{"d_shared_expert": 0, "norm_eps": 1e-06, "optimizer": "muon_variant", "seq_len": 512, "steps": 3382}
Below are experts of layer 5 (counted from 0) of a mixture-of-experts language model. Rows are named router (the router's row for the expert), down (a neuron's output weights, with its number) and show model dimensions 256-319. Each number is 128 + 24 x the weight over its row's rms, rounded and kept within 0 to 255.
After each expert's rows: "comes before" lists some tokens at least twice as common just after its tokens as in all text. This comes from a sample of Wikipedia text that the model never trained on. Tokens count by the router's weight.

# expert 1
router [152 162  97 115 139 112 156 114 145 117 121 133 107 122 163 104 110 118  90 139 114 104 133 143 146 141 144  89 137 143 159 126 135 144 134 111 112 144 154 120 124 154 148 122 137  81 119 112 159 174 121 129 122 115 137 152 159 117 143 163 136 160 149 145]
down8 [136 111 135 117 153 107 142 109 164  95 138 112 149 176 104 143 125 105  92  86 143 100 148 144 116 130 162 134 117 133 132  69 110 147 107 115 133  52 126 111 174 106 121  95 125 127  94 148 125 122 127 124  85 157 161 119 125 130 106 119 129 165 120  80]
down9 [164 121 137 131  86 125  90 144 118 144 140  78 131 158  79  98 145 122 131 143 135 134 120 106 124 125 179 191  67 127 132 124 120 133 164 139 212  90 140 136 137 122 125 106 128  81 122 128 114 171 134 132 124 127 127 151 154 147 120 128 133 109 149 103]
down10 [145 113 127 115 124 135 131 127 128 126 127 104 124 124 122 122 149 137 134 139 123  72 109 146 174 134 131 123 113 130 111 121 144  90 146 139 121 133 126 161 115 132 173 112 180 148 147 140 123 116 159 135 134  99  95 129 148 143 132 107 124 126 126 168]
down11 [180 144 108 125 136 147 146 151 135 117 133 106 155 101 108 142  32  90 138 138 117 129  98 191 155  80 121 133 140  79 174 121 125 151 136 131 117 153 115 161 100 143  63 122 187 129 163 135 111 135  82 105 146 120 163 108 123 142 121 130 108 125 124 124]
down12 [ 99 145 118 127 120 129  91 127 147 122 126 124 120 151  94 119 142 121 141 162 148 141 129  61 190 180 131 129 135 153 178 135 110 128  94 129 106 123 158 185 131 169 130 132 128 100 114 137  79 124 140 121 111 126 132 127 134 162 131 126  92 120 106 108]
down13 [177 140 135 120 106  83 107 120 171  99 119 131 135 128 139  94 136 140 132 192 127 151 119 146 118 128 119 150 104 123 135 122 133 132 111 136 124 141 130 126 117 159 106  81 156 169 104 165 133 128 108 149  60 114 148 119 131 124  92 113  82 102 127 151]
down14 [156 127 167 145 129 142 148 121 149 139 149 127 156 100 173 145 150 166 150 180 130 123 102 146 122 111 122 121 131 119 141 124 147 120  87 129 116 119  78 104  94 157 131 105 126 115 139 118 118 148 116 141 129 142 135 128 119  94 128 121  77 106 129 186]
down15 [ 89 114  72 153 145 123 132 160 127 109 132 110 113 135 103 105 131 103  85 150 126 145 106 131 154 143 123 141 138 123 137 171 147 106 135 155 101 156 111 120  97 128 145  88  92 109 154 140 108 165 118 136 112 175 145 152  88 131 147 115 130 134 129 123]
down16 [112 186  80 124 121 115 142 146 128 128  97 131  81 107  79  89 100 138 135 130 123 118 187 107 123 112 115 121 130 148 136 123 142 114 143 134 109  79  74 122 117 141 126  88 135 115 121 129 128 129 102 148 173 120 116 119 131 157  86 130 104 134 114 153]
down17 [117 123 128 101 147 125 115 140 106 105 164 119 137 176 117  95 155 127 124 184  94 133 131 126 142 145 127  92  83  81 120 125 162 153 123  78 153 130 141 102 140 123 140 130 129  86 153 130 133 159 121 138 117 125  99 115  94 128 124 121 158 138 144 125]
down18 [131 128 122 144 141 122 107 132 122 111 137 138 111 121 152 109  95 105 124  86 165 108  96 113 111 157 106 137 130 154 147 110 117 130 147 142  80 127 134 125 141 159 107 131 130 112 109 109 123 147 137 123 159 114 145  75 135 180 119 147 123 163  91 164]
down19 [119 129 150 135 171 106 120 141 127 159 141  97 101 142 142 126 127 116 161 125 139 132  97 113  95 107 157 131 130 168 119 156  82 138 127 133 113 137 164 121 136 123 127 131 145  81 112 126 103 123 127 138 198 135 117 132 150 120  97 128 132 120 152 123]
down20 [151 149  85 146 107 147 121 133 133 121 133 130 116 142 126 157 125 213 105 107 128 123 167 153 106  78 167 150 137 123 128 154 131 100 119 114 126 103 141  96 166  93 127 153  70 112 145 106 126 121 120 128 139 120 197 105 123 130 145 120 118 112 163 139]
down21 [146 128  66 128 124 104 138 130 122  95 120 140 130 113 129 116 126 159 185  99 161  86 148 139 139 109 177 136 108 158 136 118 157 152 139 123 134 120 138  97 118  97 139 107 138 132 155 143 127 108 119 111  90 137 129 134 115 121 130 134 137 127 106  88]
down22 [ 68 152 166 105 102 143 103 103 132 153 140 106 123 135 119 210 177 104 122 128 159 126 141 131 153 167 122 171 150 129  83 119  84 128 145 178  85 167 127 123 135 123 122 124 134  82 124 144 111 153  98  97 140 156 132 132 126 142 183 100 159 124 113 137]
down23 [129 114 118  86 103 113 128 174 130 102  97 119 138 154 124  87 123 119 120 115 120 152 154 157 152 176 165 111 136 128 147 167  98 172 154 109 132 163 132 155 185  89 165 128 127 141 109 168 115 138 137 151 123 169  84 128 127 142 130  62 114 141 163 102]
down24 [115 136 124 116 167 152 127  82 126 126 142  86 116 108 120 129 131 121 127 198 129 135  88 130 129 136 165 100 129  40 124 118 117 149 118 129 127 141  86 116  97 131 103  99 132 142 126  89 130 134 132 119 118  50 105 128 111 137 160 130  95  99 108 125]
down25 [125 146 127 108 108 126 137 135 111 142 107 106 129 145 129 128 126 136 140 121 113 129 141 116 139 125 137 164 113 154  98 142 126 144 122 156 128 160  95 107 122 141 142 127  80 113 149 124 116 108 137  96 136 133 106 111 139 152 112 160 179 129  77 157]
down26 [ 85 120 129 125  69  88 124 112 167 132  91 118 119 154 147 113 120 130 106 157 130 183 143 127 135 123 103  93 125 107 167 162 173  84 114 137 156 143 143  90 134 122 126 141 154 136 138 148  96 124 151 112 104 132 141 151  97 149 140 125 106 113 137 151]
down27 [ 99 129 110 101 161  71 131 134 119 130 148 128  88 142 123 125 129 162 148 138 127 150 137 119 162 125 131 150 140 143 134 126 110 133 147 158 124 159 143 143 138 148 129 106 125 163 176 126 148  90  87 169 135 138 137 128 137 127 116 118 125 126 146 126]
comes before: " the", " ", " a", " \"", " his", " an"

# expert 6
router [152 129 138 110 169 165 158 104  83 123 136 120 142 105 107 158 116 159 121 165 143 113 101 158 119  85 125 133 171 148 169 100 118 126  82 120 156 140 142 105 117 123 138 168 114 171 116 129 143 134 142 121 126  82 130 105 124  96 139 132 106 112 159 136]
down0 [134 161 133 137 156 215 128 143 107 164 147 119  99 174 128 119 107 143 147 167 114 115 127 131 191  82 127 151 136  98 106 173 142 111 135 134 132 120 111 174 139 129 104 139 136 134 108 174  65  97 104  94 118 167 133 137  92 111 158 118 126 111  99  96]
down1 [ 89 151 155  93 134 106 116 121 123 129 107 128 152 146 143 154 152 190 137 132 144 152 156 154 160 142 153 123 131 119 128 126  95  87 127 123  89 172 171  85 169  61 127 119 127 179 131 125 138 149 123 120  92 141 141 117 158 118 107 106 167 161 140 121]
down2 [197 132 118 103  89 123 116 123 127 138 136 131 101 166 137 125 133 130  71 164 108 114 136 130 115 124 114 151 165  95 133 158 123 108  79 114 123 139 110 106 137 124 145 139 106 123 113 116 125 157 137 147 126  38 168 143 146 130 170  75 127 126 156 119]
down3 [182 122 128 136  85 111 138 137 139 165 130 142 130 118 150 130 136 155 142  83 126  87 131 142 106 124 125 153  93 145 159 117 153 121 156 144 145 134 120 126 113 126 105 141 109 139 134 121 125 130 152 182 146 105 183 127  86 118 126 156 126 160  99 123]
down4 [123 122 100 116 125 130 129  52 140  71 118 138 153 130 126 174 163 104 123 158 121 120 159 122 127 118 133 133 155 147 143 169 120 161 144 125 107  98 121 105 175 104 108 171 148 168 115 121 112 109 114 117 165 107 123 118 118 197 154 111 141 125 161 141]
down5 [ 87 113 105  95  90 143 123  89 112 170 124 157 139 136 128 112 100 152 187 175 113 100 131 105 126 159 121 124 130 123 133 119 119 126 128  92 123 176  73  98 136 122 101 159  97 151 108 130 159 138 128 132 148 106 150 128 140 129 145 136 127  77 127 119]
down6 [120 108  92 122 130 135  88 108 117 120 129 165 202 111 118  88  92 140 133 143 134 129 143 120 159 153 145 122 130 137 121 133 190 136 110 111 158 142 139 138  45 116 162 124 128 102  84 143 157 129  80  73 120 120  96 113 132 150 128 116 138 127 158 111]
down7 [109 128 134 165 109 108 145 116  90 111 133 169 127 166  92 169  98 132 157 156 156 125 135 135 132 188 110 126 160 119 127 138 156 153 108 130 116 125  99 105 163 136  73 133 155 131 110 146 118  98  93 148 153 111 128 119 117 129 122 151 168  90 200 118]
down8 [140 188 100 117  98 139 141 168 136 115 172 115 111 142 101 139 144 137 141 142 123 143 168  90 116 135  93 108 132  93 150 115 120 136 133 163  56 112  86 135 158 116 165 117 128 140 131 129 121 166 121 121 121 110  96 117 169 119 135 121 166 141 103 143]
down9 [155 146 129 146 119 105 143  93 141 111 128 138 138 122 122 126 126 173 126 125 107 129 121 152 122 126 161 125 184  97 157 137 156 150 131  91 135 121 119 147 171 119 123 123 136 139 117 168 102 100 119 113 123 130 138 175  92 129 121 135 130 113 173 169]
down10 [ 44 119 111 102 119 139 141 121 104 128  80 137 104 139 124 131 150 116 123  94 121 110 163 126 198 157 152 198 153 123 123 179 121 102 106 159 158  91 166 130 124 123 111 146 132 136 145 125 102 133 145 125 124  82 119 120 131 114 146 127 164 108 126 163]
down11 [105 129 132 141 119  95 118 132 136 157 131  91 129 132 112 123 143 119 147 129 143 110 109 118 128 116 155 127 101 203 126 120  87 118 127 127 150  85 119 171 122 142 131 176 152 116 129 104 112  76 145 132 110 131 123 158 134 132 128 111 121 106  91 147]
down12 [143 119 143 151 144 112 115 144 162 102 146 117  99 161 165 128 142 122 108 118 138  92 141 132 119 168  64 122 126 166 106  92 104 162 100 175 148 107 135 155  88  96 137 133 150 126 161 170  99 135  37 123 167 101 127 142 144 139  95 138  67 144 129  99]
down13 [101 131 120 119 113 138 156 153  92 130 118 135 128 123 162 140 159 121 107 135 151 123 148 115 125  76 173  97 183 126 132 155 182 112 141 124 207 139 122 180 131  99  87 128 110 136 169 149 130 117 137  93 102 139 160 147 128 152 123 166 144 115  44 131]
down14 [106 132 124 110 119  59  97 117 145 149 106 115 156  70 111 129  86 134 112 152  99 104 145 106 191 152 116 139 142 127 139 133 132 126 147 105 100 130 116 102 132 173 117 175 132 138 129 144 130 153  89 136  63  72 138 117 127 144 105  85  95 104  94 140]
down15 [ 82 127 122 113 119 101 110 114  75 128 158 128 118 153 137  94 123 130 129 182 123 120 131 140  90 127 124  96 128 171  97 133 121  83 166 121 146 152 101 134 119 129 125 152 148 111 146 127 151 106 108 160 137 127 131 143  99 105  94  88 121 144 141 157]
down16 [171 125 120 134 119 105 118 173  79 128 121 127 147 133 151 127 130 116 118  95 162 115 103 141 122 165 145 144 169 113  80 171 154 149 141 104 201 130 133 153 110  79 116 105 103 172 102 129 113 170 111 104  91 184 131 168 133 130 124 119 124  99 116  97]
down17 [118 157 163  57 130 142 113 131 163  74 128 111 131 131 112 122 120 138  82 129 127 109 114 153 169 129 199  46 133 151 128 143 119 155 134 125 123 137  85 128 134 111 119 161 113 112 126 119 118 125 113 168 163 169 115 144  91 132 150 124 144 143 146 128]
down18 [171 131 141 119 166 105 120 109 130 134  99 155  88  87 120 124 128 117 121 109 133 117 145 164 139 105 142 132 104  77 167 149 125 130 112 122 123  94 128 162 199 146 149 153 134 147 179 156 125 163 125 121 115 108 121 107 128 128  92 104 116 129 115 104]
down19 [104 121 179 138 144 133 127 154  99 122 115 124 152 118 114 142 127 120 130 133 130 119 135 145 129 105 169 102 138 118 129 143 145 125 117 111 116 122 138 135 202 159 105 111 128 120 122 154 106 152 157 137 103  96 143 128  93  84 134 126 101 171  98 107]
comes before: "\n", "-", " ", "|", ":", "=="

# expert 4
router [151 147  63 142 137 163 128 116 101 160 123 117 125 104 179 154 126 138 122 142 150 107 109 136 140 145 134 121 119 158 131 115 138 182  93 106  85 125 124 116 120 128 142 165  44 114 105 130 145 138 127 173 110 104 107 144 119 107 167 147 123 134 140 126]
down8 [113 144 113 116 154 148 120 142 133 121 152 159 129 122  91 120 138 150 136 125 113 105 153 156 133 125 142  88 179 150 152  85 134  90 150 109 166 127 120 115  93  79 124 158 179 107 184 179 112 139 154 170 119 114 140 121 121 115 114 156 125 158 142 133]
down9 [138 130 134 126 152 120 131 161 112 113  78 148 195 153 137 113 125 137 149 161 131 160 128 125 155 130 130  94 130  98 116 139 113 133 117 179 156 129 130 124 125 153 125 132  99 110 119 142 130 110 135 140 103 145 119 105 122 102 113 109 119 113 132 129]
down10 [153 131 146  94 124 118 134 138 173 167  99 118 141 125 127 188 150 114 123 108 129 121 132 121 138 124 127  83 102 133  74 128  92 128 123 172 128 131 128 152 133  96 102 118 115 127 132 129 131  92  99 126 127 115 175 114  68 121 125 168  95 118 124 105]
down11 [ 99 135  81 132 122 119 103 142 123 136 110 135 113 100 133  92 110 159  75 139 122  99 140 122 174 123 141  92  86 104 104 122 130 124 148 124 156 156 140 122 112 139  97 129 147 118 122 122 111 114  82 137 120 167 131 120 136 108 153 140 144 127 169 122]
down12 [136 136 117 122 105 121 138 175 108 127 107 138 133 142 161  62 132 106 136  53 167 104 121 129 119 129 118 138 158 111 131  99 129 123 120 173 117 125  94 124 126 166 104 107 127 115 109 133 105 123 115 151  61 134 116 132 137 140 146 140 141 113 118  97]
down13 [132 137 177 102 123 126 123 132  88 130 122 136 127 146  81 162 132 137 100 126 163 124 163 111 170 155  81 138 132  77 149 100 156 141 140 118 120 109 102 125 112 129 131 181  79 145 110 146  98 129 161 126 101 115 124 131 141  94 132 180 116 143 172 126]
down14 [ 78 105 125 105 136 133 104 110  86 172 133 126 145 139 112 156  53 178  95 129  95  65 115 124  82 125 106 129 152  76  82 122 106 130 124 150 127  92 120 121 133 106 139  84 135 129 153 179 110 109  98 115 132 128 137 104 119  88 132 125 148 117  77 128]
down15 [145 120 161 157 129 107 144 127 141 126 112 109 173 104  82 152 128 129 159 151 114 146  87 155 102 111 115 110 137  85 108 148 127 148  90 123 138 123 115 127 144  86  86 103 130 129 126  92 117 156 105 136 155  16 129 130 149 121 145 158 129 126 135  83]
down16 [164 134 109 109 124 105 192 155 131 109 104 107 176 149 138 150 114 155 121 128 145 124 108 137 122 105 125  74 123  89 113 116 105 127 156 164 164 116  57 138 142 103 143 147 138 143 156 123 130  94 138 133 101  85 129 149  77 152 129 120 138 128  97 116]
down17 [121 144 119 138 113 121 170 131 129 121  52 138  73 102 125 128 117 126 158 126 110 159 139  99 157 113  98 122 128 115 115 135 108 111 162 112 152 157 147 125  78 105 119 155 123 119 121 152 109 102 152 154 137 129 146 164 115 104 119 131 194 132  95 145]
down18 [ 80  96 161 140 111 108 123 115 132 137  79 125 129 163 123  90 127 133 130 145 139 111 106 125 127 121 110 123 137 136 128 116 116 174 131 143 154 139 123 130 150  70 144 122 143 103 102 141 127 132 153 131 144 146 138 141 105 126 110 159 124 110 115 168]
down19 [117 120 121 105 132 151 113 129 120 117 143 119  98 140 154 117 112  92 119 128 128  93 134 138 127 102 135 134 142 109 197 180 139 116 184 136 127 110 149 111 118 116  88 177 101 132 170 158  87 142 141  76 117 110 128 161 125 126 106 128 135 114 127 116]
down20 [115 177 139  90 144 120  96 127 131 146 117 123 123  97 133 154 122 143 128  80 147 167 177 135 110 192 128 111 122 128 134 121 162  90 154 153 106 154 135 158 161 122 140 141 142 101 164 112 102 144 151 125 134 158 122 128 140 130 104 126 148 114 129 105]
down21 [101 118 138  97 138 123 123 118 115 157  98 127  79 126 132  98 105 161 134 171 140  55 112 169 119 124 119 136  95 109  88 162 166 101 122 140 133 108 135 170 130 167 138  98 121  55 153 144 142 145 133 109 133 135 136 128  62 143 106 136 111 128 109 122]
down22 [146 138 115 121 123 111 132 125 136 135 161 131 104 137 146 173 117 165 128 139 148 137 124 140 126 154 126 101 120 142 128 124 105 136 133 132 141 131 184 104 140 140 176 116 153  85 135  76 120 131 104 115 129 117 172 158 139 126 143 129 115 125 135 159]
down23 [129 124 121 100 147 154 124  81 143 126 137 153 165 137 134  96 127 127 140 128  95  96 166 114 164 126 129 123 154 100  96 141 132  56 125 131  80 141  76 135 138 116 150 119 134 151 125  88 141 105 140 129 129 129 143 127 130 173 119 173 102 167 127 156]
down24 [161 121  50 123 183 173 120 148  94 133  79 103 155 149 133 139 133 150 142  98 172 150 158 109 149 148 201 104 153  94 111 129 114 145 130 133 166 152 109 148 190 104 129 128 140 119 138  83 112 102 151 132 124 178 144 102 129 120 117 143 127 109 114 140]
down25 [ 77 156 100 153 125 124 134 159 104  92 140 139  66 157 117 103 165 133 117 146 143 142 124 133 109 141 144 109 106 146 132 142 131 121 130 143 121 124 151 129 123 141 112 114 112 104 122 177 140 153 100 106  89 136 155 167  59 110 102  50 127 149 106 112]
down26 [109  96 158 104 141 130 138 162 146 137 121  91 120 123 118 144 124 111 158 118 141 123 158 176 161 129 153  88 157 139 103  99 105 161 131 138 147 125 148 137 174 101  92  93 126 154 178 156 145 149 147 146 108 167 121 151 119 121 144 121 125 138 122 130]
down27 [119 150 105 116 129  68 141 153 132 100 138 113 115 131 127 118 116 150 142  88 123 154 131 147  94 166 101 111 146 119 131 137 137 150 150 145 169 134 169 122 128 142 128 180 129  95 146 143  92 143 107 106 122 145 140 127 120 119  69 145 114 157 159 133]
comes before: "0", "9", "8", "7", "5", "6"

# expert 2
router [129 168  61 143 148 162 147 119 121 151 153 103 131 101 149 144 135 166 115 133 140 121 127 142 154 113 144 106 100 167 159  83 128 143 109 130  88 132 163 120 100 127 149 162 104 142 133 115 104 139 147 112 138 108 108 126 146 122 113 164  89 147 154 146]
down8 [136 133 162 142 156  86 153 147 143 128 103 154 110  57 111 170 145 125 103 121  96 116  88 124 135 118 125  98 142 136 147 140 107 131 143 149 112 134 126 187 161 167 129 148 105 123 117 150 147 148 147 163 130 157  99 137 146  95 142 124 121 149 132 124]
down9 [162  80  83 122 132 125 105 138 100  98 141 135 124 143 104 131 116 129 151 147 107  96 126 143 108 114  99 174 123 133 133 127 155  73 147 107 106 130 128 135 109 143  95 103 159 100 136 145 142 134 124 116 145  54  91  96 131 155 101 152 127 134 152 137]
down10 [123 120  99 127 170 133  88 157 126 128 114  82 135 133 133 111 112 143 138 116 113 124 111 111 102 119 116 103  95 116 150 104 135 109 130  96 126 153 135 116 139 151 110 129 121 164 128  97 110  94 135 140 142 164 121 110 131 157 105 145 124 126 142 182]
down11 [ 92 124 132 142 125 145  80  92 127 132 127 125 132 132 123 116 131 124 121  88 162 157 102 106 149 144 111 131 101 141 121 146 160 140 152 132 128  78 126 166 128 123 146 150 129 132 112 139 148 107 131 179 103 107 102 102 160 145 148 115 127  92 126 139]
down12 [139 152 127 166 140 143 128 126 138 146 128 113 184 119 102 141 148 134 176 124 142 129 134 160 143 111  71 120 117 136  94  96 149 125 110 132 152 113 109 122 172 126 138 110 138 116 154  86 135 109 136 126  71 137 131 144 121  61 128 162 130 102 113 124]
down13 [ 98 107 112 131 125 115 121 134 152 126 116  84 162 149 116 130 142 122 142  99 169 126 111 131 147 107 126 115 164 147 121 135 153 151 137 137 130 128 123 129 153 118 125 121 118 131 141 118 139 139 137 134 106 156 153  87 157  96 156  57 127 117 104 105]
down14 [132 125 130 147 109 125  79 142  92 151 155 122 129 104 117 104 110 105 111 155 126 113 156 154  98 124 146  98 152 143 114 119 113 137 115 113 105 126  87 148 151 132  99 114  63  50 139 137 141 130 118 121 121 160  99 132 135 137 111 133 137 138 190 104]
down15 [ 65 146 134 141 127 172 147 122 146  83 140 129 156 128 127 125 156 126 140 150 172 142 174 114 142 103 105 127 124 145 128 127 133 138  81 115 130 118 133 123 128 136 182 128 118 142 102 129 146 133 123 135 118 151 109 139 128 118 165 123 154 155 147 106]
down16 [119 161 165 119 131 144 160 160 153 121 130 104 138 123 154 129 143 119 136 114 141 133 144 150 121 109 146 147 114 131  90 153 192 100 100 147 118 127 128 145 135 114 130 158 131  99 115  85  90 108 132 130 123 128 124 133 131 129 130 143 188 115 170 138]
down17 [149 106 101  90 106 137 127 121 140  88 131 134 150 144 123 158 120  87 134  91  92 127 129 130 133 119  99  96 135 139 128 162 122 127 111 157  74 111 120 118  97 162 149 139  85 114  93 138 125 135 136 135 140 118 143 127 168 125 145 115 139 127 162  90]
down18 [145 126 148 174 110 129 148 109  96 138 138 143 128 144 122 140 128 118 124 133 142 104  96  64 163 122 106 158 177 142 125 152 114 135 128 122 136 120 101 144 124 113 121 174 149 128 108 110 151 103 187 106 123 170 174 125 113 132 138 120 155 101  94 143]
down19 [101 124 146 137 134 134 116  88 135 115  85 129 131 152 125  84 163 112 151 129 190 128 117  90 184 114 114 184 142 144 150 154 164 136 143 146 148 134 127 173 152 126 115 156 142 130 145  79 119 154 121  68 127 138 128 126 122 133 167 165 106 136 140 144]
down20 [133 129 124 156 135 129 129 161 195 121  93 133 137 144 111 132 102 135 115 158 121 125 138  83 110 153 128 158 124  91 135 149 117  90 129 144 172 177 130 125 123 118 113 128 125 143 115 155 195 134 143 194 130  95 158 128 171 134 109 136 144 143 118  79]
down21 [136 133  86 106 156 116 175 122 135  91 160 138 110 127 136 106 139  80 127 100 104 135 164 132 170 142 117 147 134 181 107 142 164 140 135 119 133  97 120 152 117 126 157  69 118 101 139 122  70 133  82  72 124 148 119 119 116 120 117 120 129 123 131 159]
down22 [164 135 117 121  85 119 186 149 127 112 133 140 132  78 115 121 125 156  70 145 168 140 120 120 136 178 122 140 105 116 104 124 108 137 131 118 136 106 138 152 122 130 131  91 129 163 119  73 127 163 136 181 115 139 162  63 126 150 174 109 129 118 100  85]
down23 [117 138 140 118 101 131 185 160 122 126 123 126 128 120  81  72  83 130 103 126 146 130 128 103 128 135 129  99 109 173 131 107 129 145 102 120 138  77 102 135 118 112 102 143 139 110 135 142 144 106  91 152 131 164 178 127 139 144 135 125 103 172 150 105]
down24 [  0 132 123 125 119 136 132 148 130 120 148 128  99  96 131 124 158 148 150 141  92 119 152  92 123 123 119  98 134  94 111 123 179  82 127 141  76 113 172 147 145  87 113 119 153 109 109 134 127 136 123 127 132 132 115 144 109 128 108  68 139 131 137 127]
down25 [145 103 117 125  92 106 173 121 132 119 143 133 119 159  77 146 142 175 128 136 131 131 152 111 102 139 117 131 169  96 149 105 122 152 125 130 154 148 113 127 172 116 134 133 134 149 119 168 119 139 114 131 129 151 133 126 121 130 127 125 143 132 133 120]
down26 [ 15 112 168 111 131 147 141 121 131 101 212 143 140 127  98 151 123 162 161 153 145  85  70 119 112 161 107 118 162 136 126 113 130 155 116 131 106 142  75 132 142 148 117 114 115 102 144  79 136 132 127 129 146 130 114 128 126  95 142 134  96 123 126 149]
down27 [157 138 126 129 100 112 137 133 108 124 120 166 142 147 114 108 116  92 132  93 125 141 130 146  75 153 124 152 135 120 108 113 110 151 152 121 156  60  62 153 148  83 115 122 113 129  98 132 155  99 140 120 141 129 128 121 142 104 156 135 127  99 121 146]
comes before: "1", "2", " The", " He", " It", "3"

# expert 7
router [186 105 124 164 109 151 158 107 112 170 161 121 122 124 103 171 114 147 154 136 108  98 148 144 126 133 108 145 107 141 132 107 132 156 118  78 119 167 132  95 129 134 121 156 121  73 122 103 137 142 111 161 140  97 138 141 128 123 134 132 135 137 167 141]
down8 [ 79 110 137 121 134  98 131 142 119 128 170 122 132 136 141 153 124 143 156  81 130 162 126  86 159 145 130 113 110  99 175 119 120 123 129 154  91 121 116 139  96 111 125 139 134 130 149 122 139  90 131 147 152 165 171 128  93 147 124 128 130 124 135 126]
down9 [160 114  84 120 133 112 176 125 126 119 134  98 149 109 151 151 103 117 114 130 103  97 117 185 122 139  61 143 132 123 124 145 115  93 124 121 112 191  99 136 102  97 114 119 135 137 143 150 163 117 147 135 142 148 136  99 135 130 127  77 125 134 127 129]
down10 [120 119  97 139 124 119 131 163 176 135 133  85 118 168  71 109 116 115 101 181 117  89 202 166 126 108 136 118 129  93  96 126 108 137 127 124 113 159  98 188 122  94 136 116 134  57 151 133 129 138 128 111 119 137 117  85  85 123 110 127 138 171 130 137]
down11 [ 83 102 154 168 158 150 145 150 142 136 209 202 106 101 122 156 130 127 119 139 136 128 105 147 101 135 115 130  98 144 102 130 110 136 126 107  95 123 143 144 116  93 166 124  96 106 108 133  97 154 125  74 114  77 121 142 135 133 123 103  96 164 135 119]
down12 [124 148 142 112  55 147 100  87 133 177  77 118 112 156 202 132 171 159 120 134 118 119 114 102 145 132 128 129 105 142 119 124 150 106 154 143 128 114 110 129 163 126 126 127 122 146  71  98 107  72 139 165 118 123 127 125 152 128 105 138 110 170 153 127]
down13 [140 129 128 105 133 105 100 118 152 104 129 130 127 155  87 129  95 130 103 156 126 146 176 133 123 125 161 155 168 140 137 158 119 132 140 129  86 166 113 175 133 114 156 119 130 114  99 133 123  84 104 136 125 102 116 147 111  80 131 134 113 140 129 136]
down14 [152 120 167 119 134 128  93 114 143 127 129 122 159 139 127 134 109  89 156 114 137 126 145 116 100 160 118 105 120 135  75  88 138 115 134 143 122 107 129 122 127 127 116  82  89 137 142  84 114 166 118 162 112 139 148 154 151 129 122  87 110  75 156 100]
down15 [104  68 128 125 121 125  96 174 120 109 119 128 128 107 113 170 130 150  66 174  88 160 103 118 143  98  96 131 126 171 169 131 114 113 130 111 135 158 167 103 118 113 135 137 122 192 111 148 191 143  98 103 115  92 136 106 163 139 117 109 135 106 150 142]
down16 [161 115 108 134 108 128  94 160 141 147 100 133 120 125 142 175 116 176 108 133 113 124 109 128  93 130 107 145 136 135 115 126 131  90 121 105 113 115 148 142 131 132  70 139  92 110 145 108  91 126 114 127 152 154 134 123 120 127 119 128 129  98 105 127]
down17 [142 126 119  59 116 150 113 127 145 103 148 175 134 142 154 140 197 162 133 115 168 117 145 109 156 140 161  88 114 102 104  97 120 123 125 147 137 139 136 144 128 123 153 129 161  98 120 198 128 142  85 106 111 102 139 128 135  60 115  60  95 136 151 139]
down18 [155 127 134 159  83 120 142 115  86 135 149 126 121 187 101  72 106 112 134  98 149 109 123 108 136 109  90 121 126 131 140 120  81 117 131 121 111 174 121 127 150 123  83 129 192  96 158 111 169 126 104 180 124 138 120  59 176 129 115 163 110 132 106 127]
down19 [144 131 130 109 132 163 131  98 117 116 216 138 129 124 106 146 104 114 141 119 138 111 124 104 125 129 130 112  99 128  67 104 153 123 156 148 118 156 126 137  92  86 124  99 136  97 144 119 127  90 120 134 132 141 131 135  82 115 128 183 120 132 131 128]
down20 [134 142 128 131 130 132 111 140 136 117 177 110 101 123 138 129 123 140 127 135 133 115 125 130  86 146  76 147  73 118 103 152 181 125 130 136 144 104  67 100  99 145 146 117  97 130 118 147 112 191 133  77 157 145 138 115 162 136 121 134 120 106 160 107]
down21 [132 107 100 156 107  96 124 105 141 130  99 110 130 145 148 104 132 151 135 124 128 131 132 109 132 175 126 129 123 145 122 111 158  78  93 154 118 154 117 114 151 148 112 126 141 141 150 130 169 108 140 106 108 123 120 156 189  94 108 122 121  90 174 131]
down22 [156 132 112  81 142 158 131 149 123 142 129 146 131 144 140 138 131  99 104 119 170 125  82 124 144 128 122 149 185 132  81 124 116 134 133 130 104 134 201 198 104 183  54 119 124 144 111 144 155 122 148 136 128 121 128 109 152 128 148 145 129 133 124 100]
down23 [131  93 109  94 162 119  94 154 139 130 151 103 128 155 144 121 105 134  83 148 148 107  95 150 131 100 151  32 136 116 134 145 133  87 103 187 121 114 118  93 127  90 129 141 133 161 118 102 118 129 128 133 129 125  98 117 122 175 120 145 100 111 141 141]
down24 [ 55 129 125 188 113 106 117 108 148 154 111 112 113 120 102 150 137 127 119 124  98 126 110 136 105 117 128 135 149 149 115 129 149 133 144 128  96  97 127 179 127 166 148 163 144 122  98 154 127 122 121 171 127 107 122 137 132 144 132  88  87  60 112 135]
down25 [129  83 126 112 127 127 121 112 147  94 106 130 121 109 102 114 101 117  84 196 132 129 150 125 157  57 126 170 161 131 131 150 143 147 102 173 129 137 108 192 163 167 134 146 162 139 133 149 117 116 136 128  73 137 122 135 148  83 140 103 103 116  65 146]
down26 [150 103 130 137 118 161 137 131 133 114 131 144 131  92  89 106 116 128 151 119 136 165 115 134  75 138 165 147 126 142 129 161  95 137 101 112 100  92 109 140 109 106 103  68 130 112 122  62 126 132 143 131 142 136 167 134 116 131 111 127  97 127 148 112]
down27 [128 136 179 134 167 131 135 125 143 134 115 125 120 156 171 165 155 114 143 143 123 148 130 111 156 182 142 151 166 125 108 116 139 102 156 147 129 123 148 172 143 122  96 167 121 131 114 142 158 127 109 111 140 135 127 119 123 134 148 115 140 134 130 125]
comes before: " of", "s", ".", ",", " in", " to"